Experts of a small language model: vocabulary 32768, 52.2M parameters.
Below are experts of layer 7 (counted from 0) of a mixture-of-experts language model. Rows are named router (the router's row for the expert) and show model dimensions 256-383. Each number is 50 + 15 x the weight over its row's rms, rounded and kept within 0 to 99.
After each expert's rows: "mostly gets" lists some tokens that are sent to it at least half of the time. This comes from a sample of Wikipedia text that the model never trained on.

# expert 2
router:37 52 52 20 78 36 71 67 72 48 35 36 39 56 61 36 32 67 68 66 59 28 76 52 35 58 64 28 52 49 51 65 52 57 30 53 53 70 36 28 57 49 83 68 68 55 75 69 58 68 62 62 52 56 32 69 45 23 54 51 51 65 23 49 41 87 26 84 39 21 35 39 40 43 40 52 20 39 56 46 37 39 59 62 28 64 72 57 42 47 33 66 53 49 29 29 25 77 67 59 51 56 44 46 47 37 60 39 56 76 47 45 54 48 33 59 31 51 48 60 53 38 18 30 42 40 74 38
mostly gets: "; Yes", "andidate | Votes |", "00", " regulation of", " Primary School", "0"

# expert 12
router:32 68 39 55 37 00 66 60 66 59 57 64 48 54 56 17 35 53 37 59 57 45 67 29 76 25 43 37 51 50 46 66 46 73 53 54 49 36 64 36 52 42 55 67 56 52 73 80 52 78 51 63 34 69 29 68 94 65 48 56 40 50 34 69 60 36 40 53 45 53 64 59 29 47 32 52 39 40 66 71 63 46 52 61 42 47 56 45 79 48 37 52 31 55 34 50 39 51 67 39 40 73 77 39 69 28 67 48 41 93 42 34 43 54 28 34 40 32 40 74 49 49 39 61 41 79 67 32
mostly gets: "- ", ", ", " In ", "′", "In ", " on "

# expert 0
router:36 47 24 58 58 65 78 38 63 59 34 64 48 50 56 50 56 77 64 52 51 42 66 66 08 37 66 66 38 74 42 64 66 38 44 39 43 32 62 29 65 16 64 49 74 66 36 47 45 58 60 59 63 58 45 46 72 53 64 58 45 46 51 48 16 58 53 58 32 62 27 64 59 42 45 82 39 61 89 27 55 67 44 52 47 32 31 60 63 78 39 31 52 36 61 52 64 62 91 44 66 51 60 40 57 75 33 31 24 54 40 45 51 63 44 58 43 51 36 18 43 26 56 63 44 72 59 40
mostly gets: " regulation of", ", St", ", in", " used in", " and in", " during"

# expert 5
router:44 68 55 55 48 15 71 36 66 40 33 49 67 62 46 49 26 61 42 68 48 00 38 31 92 43 56 72 50 57 59 61 55 79 66 49 68 45 47 40 27 41 52 54 73 54 55 40 61 53 64 28 61 65 41 67 99 43 61 57 48 75 55 55 53 41 36 59 31 75 28 57 48 48 42 55 58 41 47 54 39 43 57 26 54 34 36 41 76 49 51 49 44 49 58 38 66 33 69 53 70 90 45 55 59 34 61 50 57 74 38 67 19 61 32 20 39 19 41 65 42 38 51 54 75 69 49 65
mostly gets: "\" (", " n/", ", \"", ": \"", " our", " | Sp"

# expert 4
router:53 29 48 59 47 02 49 64 36 50 61 73 52 49 63 64 49 60 61 63 38 60 66 30 35 60 49 42 42 36 40 77 30 58 59 27 40 43 68 38 58 48 51 46 62 65 62 60 49 78 27 48 37 66 34 65 73 50 46 63 27 32 44 60 49 62 30 48 32 38 55 51 39 60 25 59 38 30 61 60 47 86 43 68 25 40 57 51 68 48 37 43 46 38 30 56 69 55 70 53 40 35 64 55 36 45 67 91 41 57 46 47 66 66 56 24 37 82 59 34 49 33 29 63 33 54 65 28
mostly gets: "\" (", " n/", ", \"", ": \"", " However", "\n\n"

# expert 7
router:17 51 20 42 73 66 65 74 64 42 49 40 47 48 79 27 35 62 72 56 70 26 63 32 25 25 52 43 39 55 59 61 79 54 24 45 56 46 59 43 67 34 84 78 65 58 73 70 69 50 55 50 64 55 17 56 56 41 46 60 33 55 50 40 65 35 38 66 34 54 25 59 44 50 61 66 33 42 43 44 52 41 67 30 47 20 66 63 45 48 52 73 39 40 41 59 41 53 35 35 65 58 48 33 60 34 63 31 54 75 29 60 24 74 34 50 31 55 48 53 49 40 17 51 52 71 54 45
mostly gets: "ing a", ", a", " from a", " as a", " his", " was a"

# expert 13
router:44 44 22 62 35 34 57 22 61 45 49 57 46 55 56 88 47 65 40 51 58 29 50 31 53 44 63 94 28 70 45 45 68 63 42 38 62 25 72 57 56 36 51 60 73 40 60 51 34 86 65 26 55 63 39 63 63 59 61 45 36 54 61 44 35 48 57 45 53 71 30 62 56 45 27 67 34 36 42 68 34 50 21 45 62 26 59 46 63 47 18 32 38 33 45 40 91 53 48 69 47 63 43 48 54 55 53 47 42 54 35 71 58 54 29 19 57 49 40 58 46 42 49 66 34 57 58 47
mostly gets: " El", " Le", " Gar", " De", " d'", " Mel"

# expert 14
router:51 28 30 30 47 49 65 59 55 40 51 27 37 49 55 77 66 60 70 58 64 28 64 59 48 47 44 75 22 60 58 50 76 39 23 35 66 49 60 29 46 36 94 56 70 69 80 64 66 50 78 72 66 55 51 73 54 53 41 12 34 61 82 39 30 61 54 73 35 60 62 54 22 53 34 52 45 21 71 84 30 57 60 35 50 29 75 46 28 56 45 66 42 36 61 51 49 46 57 48 60 33 54 26 41 31 36 55 57 65 39 39 37 71 48 36 41 44 43 60 49 43 30 45 53 64 68 36
mostly gets: "- Born: ", " According to", " written by", "- Died: ", "%; ", " married"

# expert 3
router:52 41 63 35 55 25 73 35 63 55 42 59 43 55 55 66 47 39 65 70 52 35 46 44 69 52 76 80 22 55 66 45 52 78 51 34 62 45 81 42 42 21 18 79 74 61 47 55 52 88 52 36 55 60 47 55 60 57 05 31 52 55 44 45 45 70 51 49 56 60 32 57 20 44 11 61 45 69 55 79 38 45 46 39 40 33 22 46 84 49 33 32 48 33 40 49 80 43 58 61 39 85 48 49 56 47 55 35 27 55 48 73 59 33 38 35 31 29 54 52 51 18 42 42 42 59 51 59
mostly gets: "andidate | Votes |", " | Hard", "| Pos | Team", " Theatre", ", St", "| Gold"

# expert 11
router:46 52 27 56 68 57 70 66 56 37 49 38 35 53 58 92 28 66 63 64 79 61 53 50 51 33 52 39 39 34 63 50 69 62 45 26 56 39 52 35 47 42 75 72 60 73 66 64 60 35 49 64 59 67 29 69 65 17 49 50 55 60 44 40 57 70 42 79 31 56 34 54 31 78 46 67 42 56 65 54 51 53 54 37 33 15 66 51 51 74 64 75 50 45 52 78 45 60 45 40 50 50 43 52 44 41 58 49 67 66 57 58 18 72 65 40 37 54 40 54 71 28 19 35 36 54 49 62
mostly gets: "==History==", "% |", " medical", "==See also==", "== See also ==", " business"

# expert 8
router:45 51 24 33 65 39 56 39 65 36 81 19 42 59 63 50 45 72 74 72 60 15 66 55 76 57 46 65 31 62 61 50 46 45 11 34 57 39 70 55 33 67 62 66 74 55 72 52 47 69 38 58 61 58 53 57 56 41 17 40 36 66 66 48 49 60 44 84 59 61 43 44 17 62 38 68 55 37 49 51 47 49 50 61 48 29 92 47 54 50 34 63 24 53 46 34 65 62 64 57 54 61 46 45 53 33 44 42 31 65 49 32 36 50 34 51 36 11 34 70 30 34 32 35 44 58 51 47
mostly gets: ").", " ===", " |  |", "\".", "% |", " =="

# expert 15
router:31 36 33 42 91 28 58 60 48 34 30 30 21 57 53 79 46 50 59 65 61 39 47 50 32 55 61 78 52 32 68 52 54 41 52 56 72 58 43 43 40 51 48 72 57 76 50 56 48 46 67 38 81 60 53 60 66 13 58 39 56 71 66 44 71 65 48 68 40 69 49 20 37 66 44 45 32 60 47 68 58 40 61 33 51 49 62 48 38 85 35 38 57 53 36 73 52 74 54 41 69 62 64 45 35 53 54 61 66 70 39 53 51 69 32 27 58 48 54 32 37 51 21 19 53 60 50 60
mostly gets: "On ", " On ", " highest", " walls", " wind", " wall"

# expert 9
router:33 35 20 78 49 08 72 49 49 60 37 61 63 58 71 76 55 32 43 37 67 75 50 27 46 35 56 76 25 47 47 50 73 65 51 68 34 35 60 30 41 26 56 45 66 53 66 60 78 80 68 48 59 77 32 74 77 61 77 43 43 32 42 49 21 69 45 55 33 77 43 77 32 47 38 44 43 51 69 59 48 31 41 45 39 34 61 65 56 76 44 52 55 37 31 50 54 23 46 44 51 48 53 30 60 25 58 40 50 76 29 51 41 57 46 35 46 75 38 65 41 60 44 56 08 66 63 46
mostly gets: "- Born:", "- Kingdom: Animalia", " him.", " | USA", " •", " | ITA"

# expert 1
router:42 48 19 44 63 29 52 62 45 42 51 15 34 48 71 58 56 65 71 72 74 41 57 41 49 31 45 86 24 56 64 46 64 36 23 38 62 38 66 44 41 28 61 47 59 52 84 61 64 56 65 62 59 52 52 60 65 56 31 39 41 45 78 56 43 53 76 63 51 87 50 65 15 70 35 40 52 50 72 80 58 62 48 22 58 19 73 42 52 49 27 67 22 34 48 57 55 56 54 31 72 52 54 39 41 48 36 38 27 78 46 36 26 67 30 43 37 19 09 51 42 47 10 39 40 67 51 64
mostly gets: " Primary School", "; Yes", " School District", " High School", " et al.", " Company"

# expert 6
router:42 47 44 42 56 30 56 57 73 45 47 26 47 62 36 65 33 58 67 65 58 51 63 57 61 47 62 47 47 51 60 40 64 51 41 35 50 64 48 35 38 43 69 54 46 56 77 25 55 60 54 52 79 56 61 52 69 13 51 23 49 72 76 51 50 91 51 78 50 82 53 33 29 38 49 48 34 53 87 53 60 76 73 40 49 49 61 45 42 90 48 42 56 33 52 43 58 53 65 58 78 50 56 38 60 46 62 53 52 46 41 40 26 62 41 55 52 27 50 71 59 44 35 34 36 58 46 53
mostly gets: ", which", " before", " scored", " However", " if", " years"

# expert 10
router:43 52 58 28 59 40 69 73 57 48 65 56 56 36 67 47 56 72 35 59 29 55 49 36 66 34 66 54 38 51 45 59 63 59 61 39 53 39 34 20 74 66 69 62 72 58 43 48 44 58 36 73 60 74 47 63 64 50 84 58 35 52 58 59 54 60 61 53 49 45 37 29 56 29 38 66 40 52 72 28 57 51 40 48 21 27 54 43 59 67 39 17 51 63 38 69 53 66 55 47 75 42 49 56 55 55 70 35 58 65 36 59 42 99 55 15 28 45 58 34 52 38 38 51 55 54 39 53
mostly gets: " | Green tick", "idae.", " Kap", " protein", "|---|---|---|", " research"